Weights of a small mixture-of-experts language model, trained from scratch on English Wikipedia: a variant of Muon for the experts.
Below are experts of layer 3 (counted from 0) of a mixture-of-experts language model. Rows are named router (the router's row for the expert), gate (a neuron's input weights, with its number), up (a neuron's input weights, with its number) and show model dimensions 0-127. Each number is 50 + 10 x the weight over its row's rms, rounded and kept within 0 to 99.
After each expert's rows: "comes after" lists some tokens at least twice as common just before its tokens as in all text. This comes from a sample of Wikipedia text that the model never trained on. Tokens count by the router's weight.

# expert 35
router:64 37 74 64 39 54 45 63 56 47 48 62 61 63 56 52 53 50 57 65 65 59 49 52 40 46 39 49 38 50 59 31 58 53 49 67 46 46 55 69 63 68 57 59 59 60 30 41 48 43 50 38 46 54 67 47 42 49 39 24 48 64 40 49 30 53 59 38 52 43 51 45 59 52 46 42 62 59 62 44 60 62 36 49 65 47 53 53 48 62 44 35 52 67 36 67 64 49 37 56 27 46 49 45 48 40 57 45 38 61 55 48 56 54 40 64 46 66 36 41 42 47 52 50 41 51 50 49
gate0:62 44 57 51 51 44 68 57 49 58 65 52 59 44 63 55 43 50 61 42 44 61 49 59 35 67 42 35 29 59 62 50 52 19 56 56 56 51 52 52 64 39 58 54 40 45 52 38 50 48 37 38 48 58 47 58 71 37 50 57 42 40 54 56 47 38 53 58 48 63 40 38 53 61 47 48 48 56 58 46 59 47 55 75 45 58 45 58 41 49 56 56 50 62 59 63 72 48 67 51 33 37 38 41 67 66 41 27 44 59 56 49 47 54 53 60 36 37 48 69 58 54 67 44 56 47 58 43
up0:47 46 38 43 62 40 53 52 51 41 50 30 74 53 42 60 55 49 47 61 51 42 37 45 61 57 58 62 63 38 50 37 36 63 67 55 65 46 48 51 49 60 54 67 43 58 57 24 44 48 40 40 42 51 49 54 47 56 40 38 46 39 30 49 40 46 53 54 38 64 46 39 75 56 57 42 66 52 38 66 34 63 63 46 40 57 80 47 45 43 46 47 46 72 56 38 45 52 51 37 26 48 58 52 45 45 52 55 58 61 59 49 53 41 53 55 65 56 52 50 49 48 44 44 48 65 60 46
gate1:51 50 45 48 60 75 49 46 60 70 54 52 49 44 47 53 42 53 37 51 63 47 79 57 38 51 48 56 39 48 61 44 58 61 63 54 54 50 55 46 54 54 73 45 44 68 42 59 65 39 54 57 48 43 46 77 75 53 41 31 37 56 62 54 49 63 45 51 63 51 40 67 38 49 53 58 50 46 53 35 38 39 61 58 46 49 40 61 49 52 55 64 59 56 39 58 71 39 48 53 58 53 59 64 46 52 52 68 64 61 56 49 50 65 43 48 51 46 47 54 47 56 31 32 46 45 43 67
up1:65 36 60 53 62 57 71 74 47 53 58 56 41 41 42 50 61 46 47 57 51 42 50 52 37 54 49 57 34 56 59 57 50 42 45 65 42 56 58 55 29 49 61 48 54 47 37 34 52 58 52 51 59 51 44 69 42 59 44 54 57 30 57 26 30 55 48 56 31 61 51 54 58 43 45 43 44 37 45 65 50 68 47 52 58 54 46 37 55 44 54 41 37 57 35 31 41 49 47 61 64 45 59 43 53 59 69 39 65 67 74 54 44 44 44 55 56 47 35 39 52 53 55 47 61 68 42 47
gate2:58 66 47 55 49 65 53 57 64 49 65 50 57 46 42 48 42 46 52 64 58 45 40 60 48 42 51 43 53 34 53 40 61 38 55 64 57 57 41 57 49 43 54 64 53 52 44 48 44 60 59 40 57 70 55 70 48 38 54 41 34 65 59 44 43 59 61 65 47 52 44 36 42 47 64 38 36 59 49 32 32 66 45 39 47 60 65 47 62 30 51 61 51 72 53 68 47 44 40 39 60 59 50 66 40 60 60 58 72 55 64 54 45 58 35 54 40 37 37 50 53 50 62 63 59 49 56 61
up2:40 39 47 58 48 49 60 49 28 58 51 45 34 52 61 64 42 53 54 76 46 50 63 37 60 51 36 39 34 47 65 47 54 48 40 68 53 52 73 50 49 52 37 62 39 51 38 46 45 64 44 53 52 45 47 32 50 67 46 73 50 61 31 46 42 50 50 57 43 48 64 48 49 49 40 40 57 41 46 57 51 48 39 37 59 38 49 51 49 47 49 56 31 60 64 51 73 46 52 46 42 49 59 54 48 47 53 49 38 53 31 54 56 58 42 63 76 27 33 59 38 60 50 46 47 42 40 45
gate3:37 46 51 51 51 49 44 46 47 45 39 51 46 51 53 52 57 50 87 60 49 66 45 39 48 59 63 48 48 45 53 46 60 57 42 29 62 44 58 48 46 43 39 62 50 46 39 66 64 61 59 54 49 48 46 49 60 35 37 40 50 52 40 66 63 43 59 36 45 28 63 64 58 22 56 41 52 47 59 56 71 65 36 58 56 48 46 61 42 51 31 35 36 54 48 56 42 43 56 52 45 47 73 36 51 47 56 44 66 46 69 53 41 59 40 40 50 54 58 55 46 70 46 45 54 44 58 41
up3:60 55 52 40 50 47 28 49 66 54 43 43 71 55 64 65 54 58 52 34 61 54 38 52 46 59 53 30 56 60 28 48 51 42 42 63 50 69 46 49 46 49 52 46 47 53 64 57 44 32 60 42 46 45 46 37 50 68 58 58 63 58 58 43 52 39 40 64 52 50 47 22 41 62 60 43 52 53 45 62 71 43 47 48 53 35 41 38 33 51 57 58 55 39 45 63 40 50 51 32 51 63 54 47 69 56 44 50 42 48 38 51 56 44 39 43 50 46 67 65 66 28 55 61 43 60 49 49
comes after: " of", " in", ",", " on", " to", "."

# expert 52
router:53 29 49 64 45 56 52 53 70 45 40 53 61 68 47 59 50 47 51 59 58 56 48 50 51 43 45 59 39 60 58 38 56 59 57 63 41 48 48 58 51 72 46 53 53 58 37 46 49 40 41 40 35 41 54 45 31 53 42 39 64 62 50 53 41 63 69 32 49 38 48 43 56 47 40 32 62 42 68 48 52 65 40 60 64 38 56 42 45 63 39 43 61 60 48 64 52 30 53 53 49 39 53 30 61 46 69 44 53 67 55 50 60 69 44 56 38 48 42 50 40 45 58 77 46 55 45 62
gate0:50 62 54 58 46 55 59 42 49 31 50 35 34 65 50 46 43 45 27 41 49 72 70 50 61 39 35 40 29 53 43 46 50 35 46 67 55 64 51 65 57 43 52 48 54 50 46 39 54 48 43 38 34 49 65 62 43 33 40 48 68 60 63 47 44 48 56 52 45 46 52 66 40 52 42 43 58 25 50 45 32 59 46 42 46 45 40 66 43 56 33 64 61 60 51 60 63 52 66 62 58 54 46 63 54 51 57 47 52 48 43 47 47 59 56 60 57 40 35 46 60 46 43 68 41 48 42 64
up0:55 49 48 53 41 51 62 41 40 69 39 52 59 69 45 55 66 37 58 39 49 42 63 50 48 32 53 41 43 52 54 39 55 43 46 69 42 49 53 55 43 39 48 50 64 64 51 52 45 33 52 48 32 53 55 23 46 44 39 55 52 34 42 44 48 66 50 35 58 45 69 35 42 59 41 51 47 63 72 67 51 36 50 47 62 58 68 34 58 55 40 63 56 45 40 50 56 37 59 43 47 43 38 54 51 36 67 57 54 46 63 37 56 59 43 40 44 42 56 57 68 45 48 58 42 68 51 33
gate1:55 62 60 34 62 56 45 69 46 52 43 52 44 66 48 53 58 54 38 47 37 43 54 56 18 32 47 64 53 50 48 62 51 30 64 47 40 49 53 61 57 73 57 30 47 61 54 55 47 57 60 62 39 56 44 40 48 56 39 43 49 54 61 38 61 67 41 60 44 59 37 67 57 57 64 56 54 51 53 58 56 44 58 56 34 47 46 50 39 47 38 53 54 63 46 61 53 59 61 44 61 50 46 42 78 72 46 45 40 61 62 52 49 57 42 69 57 53 51 33 44 47 59 51 39 42 41 43
up1:37 50 69 36 58 45 55 60 63 73 36 52 39 42 48 35 54 51 52 67 49 60 46 57 38 61 53 59 68 59 57 60 49 47 68 51 47 50 63 50 61 54 65 49 65 55 62 49 46 49 56 42 60 57 57 56 65 56 40 54 64 64 54 55 47 48 55 39 53 40 52 58 36 32 57 54 42 46 49 69 53 45 51 23 51 51 41 61 49 45 53 58 57 55 44 52 54 59 45 68 43 38 61 56 69 40 42 47 37 40 59 52 48 54 57 75 71 47 54 33 58 44 47 70 58 32 55 60
gate2:49 40 54 61 55 66 52 43 50 50 51 53 58 48 46 62 50 60 39 57 32 61 55 52 55 41 55 47 55 53 49 43 52 30 51 58 46 39 29 56 55 51 35 42 62 55 70 64 47 28 52 60 27 56 56 40 43 58 58 55 47 52 64 50 53 71 46 59 47 35 60 48 30 54 52 59 34 45 44 49 44 54 50 59 43 41 44 57 54 60 43 39 52 46 51 69 25 43 54 59 38 40 46 40 50 42 44 36 55 77 75 52 73 54 58 48 47 49 34 34 51 56 44 60 47 44 60 61
up2:41 62 58 45 40 44 35 52 44 52 52 46 50 34 46 37 59 60 65 58 57 62 50 64 39 58 44 52 38 46 59 42 73 72 39 49 53 45 52 61 35 45 38 31 46 64 62 57 52 73 46 55 46 37 44 39 33 27 36 63 46 58 64 51 50 34 49 45 58 63 50 37 66 46 52 53 69 54 61 48 53 57 52 48 60 50 40 39 57 47 48 42 56 39 68 50 59 41 37 56 35 51 62 54 52 43 60 46 41 49 37 29 49 44 74 63 54 35 45 50 52 40 46 50 38 45 42 57
gate3:48 43 61 37 28 49 55 53 54 52 41 40 63 62 62 59 42 47 53 43 58 50 53 61 51 61 50 47 39 54 83 57 35 35 62 42 51 35 57 42 49 41 34 51 53 52 47 33 56 36 47 40 48 63 63 58 59 52 39 57 44 51 54 32 55 65 42 40 47 35 59 66 60 63 37 45 50 29 64 59 42 57 38 32 46 38 40 40 35 57 62 71 57 52 44 51 48 34 57 42 61 55 33 56 46 48 59 46 46 60 44 61 48 61 57 46 44 53 48 46 36 44 73 42 50 59 46 50
up3:44 43 40 45 58 28 53 43 48 42 46 60 59 58 46 47 44 64 33 35 48 32 53 53 64 57 52 63 64 51 56 29 59 51 59 46 37 54 64 36 54 47 52 43 65 39 47 32 48 41 50 36 71 44 62 62 44 37 58 63 53 37 54 50 48 49 49 52 37 55 26 55 57 64 59 74 52 52 57 53 46 59 48 52 66 61 58 41 41 41 54 59 57 47 72 49 42 43 57 56 40 41 46 45 50 31 50 49 65 37 77 55 51 40 55 58 44 48 42 60 39 48 54 63 33 51 53 58
comes after: " the", "-", " and", " of", " The", " a"

# expert 59
router:62 40 45 57 41 51 60 51 62 35 33 50 45 58 62 66 56 45 57 53 53 63 47 68 46 38 40 54 37 70 50 38 69 64 56 59 32 36 54 55 49 75 45 50 53 64 39 44 48 40 51 46 33 37 50 40 33 43 38 49 64 63 39 64 51 65 61 40 54 46 33 51 52 53 37 40 55 41 70 50 58 56 40 58 55 43 64 35 51 63 39 44 58 58 51 65 59 40 49 52 43 50 61 34 62 54 56 40 49 54 58 59 49 55 43 49 39 58 43 47 49 35 56 63 36 69 54 61
gate0:57 40 36 65 64 51 52 65 51 46 43 50 28 47 47 62 54 54 62 55 48 52 43 60 48 36 54 35 47 65 61 43 68 53 56 48 56 24 40 62 48 42 52 54 53 75 57 54 76 38 51 57 52 44 30 52 63 50 49 26 56 52 41 55 41 40 41 53 44 55 45 34 56 61 32 52 48 54 52 47 50 53 62 55 59 69 46 45 38 67 61 64 56 57 67 47 51 55 49 61 49 43 52 56 65 58 43 55 38 49 60 60 58 42 58 38 40 43 39 40 52 48 68 49 24 56 55 44
up0:59 51 36 60 49 54 57 29 51 62 50 50 54 50 55 44 64 51 41 51 47 63 32 65 68 40 32 53 45 58 53 38 63 45 60 55 48 48 52 41 58 57 52 45 53 54 65 66 65 42 30 44 48 45 44 37 54 46 60 59 64 66 50 39 36 52 52 56 47 49 63 52 62 55 47 35 66 64 50 21 43 32 54 45 40 49 57 39 40 36 50 60 49 64 50 68 40 79 36 42 47 44 48 61 61 44 58 57 46 47 43 63 38 30 46 49 51 51 52 54 64 54 66 37 59 49 42 49
gate1:60 31 53 58 41 44 49 45 70 45 41 51 55 58 38 30 67 34 48 61 37 52 53 51 57 46 44 42 50 57 65 36 54 43 63 42 49 36 67 47 40 40 50 43 53 47 57 40 58 50 57 50 53 36 47 50 44 48 36 41 61 65 57 68 40 50 65 27 56 51 54 49 53 59 60 50 51 37 61 54 54 60 72 72 46 56 57 58 67 61 64 60 55 42 58 43 48 60 38 73 34 53 60 44 51 58 55 42 52 51 41 53 54 52 43 46 34 60 39 38 51 42 72 47 36 60 40 37
up1:57 67 50 65 52 49 61 41 54 43 55 48 38 49 56 38 40 56 48 45 48 47 44 58 60 45 49 46 48 46 42 56 61 60 47 49 52 49 64 60 41 48 44 52 49 58 70 54 67 60 68 59 56 45 33 60 57 35 32 41 40 42 60 56 55 36 45 57 29 40 53 61 53 62 37 35 56 75 57 57 67 69 48 51 43 58 46 51 62 53 49 54 63 45 44 69 55 62 53 48 66 56 46 37 27 41 58 43 65 59 67 68 51 64 62 39 54 25 44 50 58 49 35 51 44 59 42 52
gate2:53 53 50 48 47 28 67 47 43 60 69 61 53 70 70 54 55 47 77 59 50 49 43 61 40 34 57 63 44 54 55 41 44 55 43 53 39 43 39 37 50 46 26 38 42 59 65 62 40 52 65 37 70 50 53 40 40 44 50 37 56 45 55 62 55 42 32 56 51 64 29 67 36 55 46 56 53 43 50 51 49 39 62 58 41 33 47 64 48 40 54 44 52 65 51 46 36 48 54 63 44 49 43 52 68 49 53 38 41 46 63 44 42 56 47 31 49 51 49 43 61 54 58 45 34 45 49 44
up2:54 62 55 32 32 51 52 30 46 44 52 47 70 54 41 52 46 36 43 55 49 59 57 44 56 44 54 43 51 50 49 55 45 68 41 43 39 59 47 61 57 36 61 27 72 50 43 36 58 50 40 52 55 47 42 39 42 36 48 60 61 53 57 34 48 49 44 46 44 42 54 28 54 51 68 44 49 62 45 65 45 54 34 37 57 57 48 40 45 40 42 40 51 24 35 50 44 54 56 59 57 44 43 38 44 25 53 68 61 52 65 42 48 68 69 59 51 28 58 47 62 44 45 41 55 56 46 45
gate3:48 42 68 44 52 54 63 52 65 54 59 52 41 56 33 36 47 47 68 52 55 32 39 51 47 48 50 48 37 53 53 44 45 52 46 45 44 56 47 59 46 57 50 44 56 66 58 48 47 71 51 45 54 42 53 43 13 39 69 51 56 63 59 63 50 38 53 35 45 62 53 58 58 43 58 62 58 42 65 36 54 57 60 59 64 72 52 47 60 41 45 27 64 64 68 39 43 63 45 56 49 38 50 36 69 63 57 70 70 45 46 49 51 49 42 48 52 45 48 57 46 32 48 52 53 50 50 57
up3:45 44 51 43 49 50 52 29 52 40 51 46 57 41 58 41 38 53 58 60 49 63 47 47 53 42 42 65 43 41 62 47 49 49 45 39 59 27 56 35 46 70 47 50 43 42 54 64 49 49 33 57 27 68 61 56 57 48 36 52 58 49 40 31 55 36 46 47 77 46 42 46 52 67 43 59 69 62 60 64 48 38 41 57 61 43 63 42 55 23 61 52 49 60 46 46 52 52 66 56 51 56 45 61 57 46 36 56 51 47 44 71 66 42 40 55 50 61 71 58 53 41 53 41 46 64 47 56
comes after: " (", "-", " the", " \"", ":", " and"

# expert 83
router:55 39 48 60 42 51 56 48 62 48 41 62 58 63 58 63 59 55 62 64 55 72 48 53 38 40 45 70 25 64 70 39 52 51 63 56 41 44 34 57 64 75 53 63 58 57 31 31 55 31 56 40 41 52 56 38 42 66 47 39 59 54 46 52 46 50 71 48 48 47 45 48 59 60 43 46 64 41 49 41 62 71 53 60 50 43 57 44 48 53 40 33 55 54 39 54 57 38 41 41 39 53 64 52 51 45 62 54 51 54 66 56 65 59 44 58 40 59 39 45 52 45 44 58 50 54 51 61
gate0:44 49 43 33 48 48 56 65 58 49 63 61 61 62 45 57 52 62 53 45 32 52 53 53 49 35 53 46 41 66 53 38 59 56 47 54 64 63 34 51 59 55 52 57 58 56 38 68 53 49 54 49 57 69 41 36 48 51 39 51 63 47 53 47 46 45 53 60 48 69 58 50 48 55 52 73 61 61 32 37 49 36 60 51 58 36 54 49 41 59 47 33 38 28 57 42 55 48 53 44 54 34 28 39 39 36 42 67 61 54 59 55 48 44 47 53 59 41 49 51 60 27 35 45 43 81 45 58
up0:44 52 35 33 55 53 46 40 50 71 41 51 37 53 35 60 47 61 36 67 52 55 40 47 57 43 27 58 53 70 56 57 34 51 65 47 53 48 27 55 60 61 42 64 45 38 63 38 41 45 43 30 44 51 48 59 45 30 55 59 46 64 48 51 39 74 40 55 36 40 50 39 65 39 59 51 50 60 53 42 37 50 51 30 37 43 54 55 57 70 55 44 40 41 53 57 49 60 44 47 49 52 75 46 40 51 56 57 44 47 69 55 58 46 48 47 40 42 45 50 40 49 40 57 58 45 51 35
gate1:47 30 49 68 60 45 55 56 52 35 57 67 59 66 51 39 59 60 64 57 47 54 59 54 67 32 56 50 41 39 49 36 58 60 62 48 37 47 34 35 56 37 55 54 48 61 56 51 34 53 44 51 28 38 54 52 44 52 56 57 44 59 40 68 37 43 48 54 50 47 48 64 53 46 49 56 59 28 40 28 43 45 43 47 51 44 40 62 61 60 57 52 48 43 36 37 55 47 45 48 45 65 40 46 47 69 36 54 47 52 51 49 62 42 51 79 45 47 55 70 55 69 36 38 52 48 38 54
up1:65 53 59 69 46 50 43 56 50 55 30 41 64 27 48 65 43 60 62 51 43 52 69 60 50 51 51 39 45 55 44 44 58 45 49 58 62 54 39 50 65 41 36 59 56 67 52 42 43 35 56 60 31 41 52 39 64 43 35 71 51 25 61 43 53 36 43 64 54 51 38 57 53 46 48 62 45 41 43 37 48 57 52 37 39 54 32 53 61 34 48 50 56 44 45 30 56 54 50 63 41 42 53 52 49 70 48 48 55 72 60 50 45 52 32 47 31 49 48 56 60 52 45 42 59 39 50 40
gate2:55 44 43 49 52 43 65 53 51 47 52 53 37 59 45 43 54 48 41 55 60 57 36 44 41 50 31 57 62 71 48 66 54 35 68 56 57 58 41 48 60 58 43 54 62 42 51 53 61 52 32 49 63 62 51 51 31 34 69 53 47 40 36 53 33 55 42 53 30 55 58 53 57 42 49 54 44 55 42 63 59 50 54 35 54 59 65 43 24 44 57 19 44 38 52 51 38 35 32 42 36 45 56 52 40 39 62 61 51 45 61 40 32 49 58 46 42 53 49 38 50 57 57 62 54 54 39 33
up2:53 42 52 42 39 57 48 47 37 44 52 58 49 62 65 50 47 49 48 34 61 38 54 47 45 33 34 46 56 69 51 37 46 51 33 58 57 56 40 53 53 54 54 55 52 54 38 48 44 44 62 68 57 51 59 37 58 47 69 49 48 51 39 57 58 53 45 53 58 45 52 37 26 50 56 56 44 59 50 41 54 64 43 51 59 78 54 51 29 50 54 38 69 29 36 27 52 45 52 46 54 45 58 57 32 29 36 61 48 31 45 48 61 62 52 56 39 44 57 52 66 33 40 48 36 47 36 61
gate3:40 62 55 39 56 57 51 52 43 51 53 32 56 44 57 45 57 54 47 30 34 46 58 52 59 55 57 50 50 60 40 64 52 40 41 56 42 38 50 61 60 38 58 47 44 47 52 49 50 67 45 62 32 47 67 58 47 48 66 35 39 67 49 53 41 52 68 42 62 70 48 58 58 45 57 54 33 45 43 44 42 50 47 31 49 58 78 44 59 39 57 40 58 48 59 54 38 20 53 49 40 62 48 55 70 52 53 52 29 52 63 43 34 49 45 53 52 39 47 40 61 53 49 48 75 44 42 61
up3:63 42 25 48 48 51 61 63 41 56 34 48 68 65 60 48 68 51 41 49 52 43 53 35 39 60 49 57 56 63 65 43 59 42 40 55 54 54 38 42 53 57 51 50 44 45 52 51 55 51 52 59 40 49 57 48 50 51 56 83 39 49 52 33 52 50 47 68 73 54 59 49 39 36 59 43 38 53 32 36 51 55 37 54 42 34 51 58 54 53 40 61 44 36 45 66 64 52 47 43 36 56 55 32 39 61 47 40 53 62 60 41 39 42 62 63 27 49 48 59 43 59 71 52 44 52 58 57
comes after: ",", " was", " he", " it", " It", " and"

# expert 57
router:54 47 53 61 35 62 49 50 58 47 30 51 51 49 47 63 54 53 56 63 62 60 49 56 55 45 49 54 48 62 56 42 54 63 65 52 30 33 59 59 64 62 41 55 53 65 46 45 47 29 66 33 41 34 52 42 37 60 54 52 58 51 43 61 42 62 46 31 53 36 52 46 61 45 41 34 57 50 66 35 53 53 46 54 57 42 73 48 59 56 44 47 47 54 48 59 44 35 47 43 45 43 57 39 56 39 54 47 46 67 71 54 65 57 48 61 34 62 47 42 26 51 60 75 46 56 60 63
gate0:45 33 46 58 55 32 65 46 57 58 46 69 40 49 52 45 31 43 44 50 64 44 38 54 50 47 53 38 66 56 49 44 47 59 50 58 54 49 58 59 40 46 36 60 40 64 51 52 50 49 58 43 35 51 31 49 41 51 40 45 52 60 49 62 47 54 64 38 34 34 59 40 64 32 29 62 50 38 59 64 44 55 55 49 38 52 55 52 53 66 54 43 47 53 43 60 54 53 36 60 55 49 63 52 57 46 69 59 40 53 73 50 44 43 60 77 46 40 52 68 35 57 57 60 54 28 67 62
up0:41 49 63 52 40 63 58 43 51 46 44 36 53 59 60 44 53 47 47 50 39 53 59 41 49 54 54 46 33 47 50 68 73 49 70 57 45 50 34 42 53 46 66 49 38 34 37 54 75 43 45 57 47 43 60 46 62 47 41 34 56 33 61 40 45 46 60 53 37 50 32 36 25 32 58 29 35 58 47 45 56 55 50 49 65 55 53 51 52 49 63 43 39 53 55 28 57 34 40 45 49 53 63 51 67 42 57 39 38 53 45 51 46 59 47 35 50 49 49 39 66 65 45 46 45 48 33 34
gate1:55 60 56 30 42 41 46 49 48 38 43 59 35 36 66 47 47 54 46 57 67 64 44 46 55 34 48 51 64 57 45 45 70 40 65 40 34 44 45 44 54 43 48 40 53 57 40 30 60 50 54 47 69 26 40 53 53 37 40 41 51 53 63 62 41 58 60 44 61 56 47 64 38 28 51 36 64 55 46 37 38 49 62 42 55 32 59 34 52 49 51 55 56 41 43 67 50 54 60 54 42 58 48 54 66 54 45 66 54 39 57 44 62 37 40 65 35 58 51 56 37 49 40 54 61 47 42 65
up1:32 39 49 48 47 63 47 58 71 39 54 42 46 39 29 30 53 47 65 38 58 42 37 56 53 53 48 36 56 41 51 51 60 64 44 43 54 47 59 53 37 33 48 32 39 55 44 43 56 42 65 38 60 50 58 67 44 43 70 49 38 51 45 51 56 68 50 35 57 40 26 54 67 58 46 50 53 49 48 60 52 51 51 35 32 54 54 56 39 73 40 54 27 45 67 70 51 48 37 58 52 38 57 45 46 55 38 56 47 46 44 65 57 52 47 47 45 48 44 59 47 44 47 31 56 61 38 41
gate2:43 46 36 70 37 56 45 58 48 62 36 76 48 70 51 32 55 66 42 69 47 55 48 55 47 51 55 45 65 49 55 48 46 52 45 37 41 45 49 54 53 62 45 30 43 69 50 55 38 37 44 70 39 47 31 53 49 38 55 55 48 58 43 41 36 57 57 35 42 64 63 69 58 38 51 56 58 55 50 51 52 53 63 61 53 59 36 36 41 66 45 49 58 59 48 45 41 61 40 62 43 64 55 42 52 37 49 47 48 70 64 50 55 54 44 61 53 69 38 41 34 55 67 49 53 47 49 45
up2:53 49 38 30 40 42 52 40 39 54 60 72 66 55 41 56 50 47 51 49 50 50 67 34 54 44 60 54 47 36 56 53 32 59 64 45 44 55 50 32 52 27 63 35 64 43 55 39 50 48 75 59 53 49 47 57 47 57 67 56 62 48 50 31 42 47 38 49 37 33 48 56 53 41 62 45 48 46 46 58 50 44 31 61 49 37 50 40 37 43 47 48 44 44 32 61 49 64 56 48 47 50 25 46 50 62 52 61 62 61 59 52 53 48 48 71 44 50 48 43 20 48 56 50 38 42 45 56
gate3:57 49 54 43 54 52 40 68 47 48 59 62 39 44 64 61 52 37 38 59 51 65 31 62 74 43 44 50 51 43 73 36 52 49 63 54 31 37 53 41 40 59 57 42 47 60 32 34 56 76 43 57 42 65 57 42 55 50 62 56 61 52 58 44 50 60 61 49 53 55 63 63 45 55 55 29 59 29 55 53 50 44 57 68 47 44 52 53 48 48 47 22 47 37 44 55 41 52 63 58 50 44 31 42 59 46 48 45 59 56 47 53 51 56 49 55 46 60 63 63 52 57 29 63 43 45 44 43
up3:51 50 31 54 57 41 53 49 64 53 56 55 66 61 55 43 49 38 50 47 47 46 47 61 48 39 49 54 48 57 60 52 41 62 45 74 57 55 50 54 75 50 64 52 43 36 31 44 35 54 53 48 37 50 48 26 56 51 64 55 41 45 26 42 47 29 55 46 40 56 31 44 58 39 64 64 64 51 50 56 51 36 29 42 33 31 30 56 52 35 47 44 47 50 47 52 39 50 51 53 55 45 55 50 47 44 55 49 60 47 46 31 54 62 50 36 52 53 67 43 49 43 30 68 58 69 45 58
comes after: " the", "-", " and", " to", " (", " a"

# expert 61
router:58 40 50 61 34 51 57 54 55 48 51 54 60 67 65 57 62 35 61 56 52 59 44 57 28 38 49 54 47 51 54 54 62 60 73 62 36 45 42 50 57 63 58 52 51 67 42 51 51 53 57 41 41 47 58 25 37 66 47 32 53 54 44 56 44 61 76 41 56 40 47 38 59 49 44 41 54 51 62 46 73 67 37 46 52 63 76 49 46 56 43 44 60 56 38 49 59 55 34 40 34 52 55 36 55 52 66 47 48 50 51 49 54 51 45 67 28 53 42 48 45 39 64 60 47 50 46 52
gate0:46 42 50 59 35 54 64 46 53 54 51 36 43 52 44 41 68 52 53 71 41 33 57 46 55 48 54 36 43 46 36 42 58 41 48 65 38 49 57 38 36 63 53 55 28 58 45 67 79 52 48 37 50 52 52 49 48 54 52 61 64 48 53 62 54 61 57 43 42 51 65 47 45 55 69 53 48 51 52 47 31 56 54 41 62 41 55 47 34 60 43 35 31 60 31 44 51 64 37 58 59 57 47 55 51 33 51 54 41 50 51 51 41 38 50 57 54 48 44 64 55 76 52 60 19 55 44 58
up0:53 59 48 51 44 50 55 53 54 74 37 34 53 35 32 49 60 47 38 40 64 55 76 49 31 51 41 51 45 74 44 49 45 55 45 56 51 41 43 48 48 46 55 53 39 47 37 54 45 32 61 68 45 53 56 48 49 57 45 43 48 49 44 57 51 58 56 58 46 48 44 65 34 49 43 35 67 48 52 47 46 35 46 41 52 47 58 26 84 36 48 33 55 57 40 31 53 56 54 34 50 60 49 55 54 77 73 47 53 47 50 48 37 38 57 47 57 60 43 55 47 47 50 50 58 61 49 42
gate1:44 48 44 45 38 44 47 44 47 53 51 45 59 54 54 44 52 42 62 45 66 57 53 41 45 47 50 46 42 67 48 52 36 69 34 46 52 29 59 54 39 50 59 53 60 52 59 40 51 69 34 30 55 72 20 51 48 56 50 45 51 54 44 61 61 54 64 43 62 46 42 56 62 56 52 62 50 40 39 40 46 44 53 51 37 75 50 52 46 56 48 29 51 72 43 35 35 70 32 46 40 62 65 36 56 42 34 50 36 56 42 53 47 51 56 42 43 48 41 55 45 59 54 49 72 52 58 42
up1:46 54 59 62 49 27 56 45 56 48 60 57 44 66 56 57 36 68 40 54 41 43 48 57 36 39 47 53 51 47 41 45 45 48 48 41 57 54 65 38 69 35 39 44 46 48 51 38 62 36 36 47 34 50 50 51 67 42 41 30 55 55 37 38 36 67 65 39 69 45 41 58 34 42 36 53 51 48 45 43 57 46 56 58 38 40 50 44 48 41 47 49 61 38 66 65 42 62 39 54 58 34 29 52 51 60 44 49 60 34 67 54 56 41 51 49 44 47 60 33 54 30 62 54 51 31 58 52
gate2:56 58 61 66 62 42 75 49 59 49 60 49 45 72 64 56 58 40 53 48 40 48 45 46 30 53 46 43 32 64 45 43 36 51 69 42 52 49 40 35 43 73 32 43 55 49 44 57 40 54 53 40 48 51 55 55 35 42 38 46 41 53 60 53 63 56 52 55 50 44 42 55 55 49 37 53 60 37 34 60 61 55 46 72 35 46 34 50 63 34 39 45 54 40 59 58 49 41 53 54 62 75 63 47 64 44 58 51 56 64 52 52 35 27 48 36 55 51 52 49 45 42 49 36 52 53 57 42
up2:68 53 33 47 66 41 52 43 55 58 58 59 60 62 52 58 61 42 41 38 53 47 42 40 32 51 57 49 55 25 41 39 57 38 56 52 46 52 48 30 43 48 46 41 68 49 48 53 62 44 46 46 56 50 68 39 41 75 69 58 56 39 34 67 40 44 44 46 49 55 55 40 64 41 53 48 35 51 53 54 55 46 35 47 42 49 68 57 40 43 53 33 37 46 39 50 35 47 54 38 46 38 50 42 42 43 60 60 53 47 51 36 52 47 49 54 22 60 48 52 52 64 38 61 66 34 53 69
gate3:47 44 43 48 53 63 39 62 52 59 54 61 55 42 23 48 53 49 46 44 64 31 45 51 44 62 61 62 57 55 57 33 62 61 45 58 66 40 41 49 38 71 42 48 50 76 47 51 48 45 51 38 58 39 61 67 53 54 48 41 49 74 26 55 37 40 52 50 38 38 47 51 48 67 68 33 51 59 54 42 45 43 54 53 51 50 64 55 48 55 52 52 43 35 50 58 47 79 57 35 51 59 43 33 36 54 54 48 63 48 75 49 52 47 65 53 52 54 53 40 50 45 45 57 52 55 55 56
up3:53 47 45 51 39 45 49 68 54 55 68 52 48 42 51 43 49 45 39 56 44 46 46 68 34 48 69 22 43 63 43 68 44 62 55 51 55 60 48 47 62 46 62 50 68 53 48 46 52 38 63 33 47 63 57 49 68 48 60 37 63 42 57 55 44 41 45 49 60 31 53 61 51 25 49 50 47 67 49 60 54 48 57 54 53 60 26 46 49 78 53 45 63 41 58 65 45 53 41 38 49 54 43 50 38 54 52 49 73 45 59 52 46 50 40 42 39 46 48 37 30 71 47 54 54 63 45 49
comes after: ",", "-", ".", "|", " known", " \""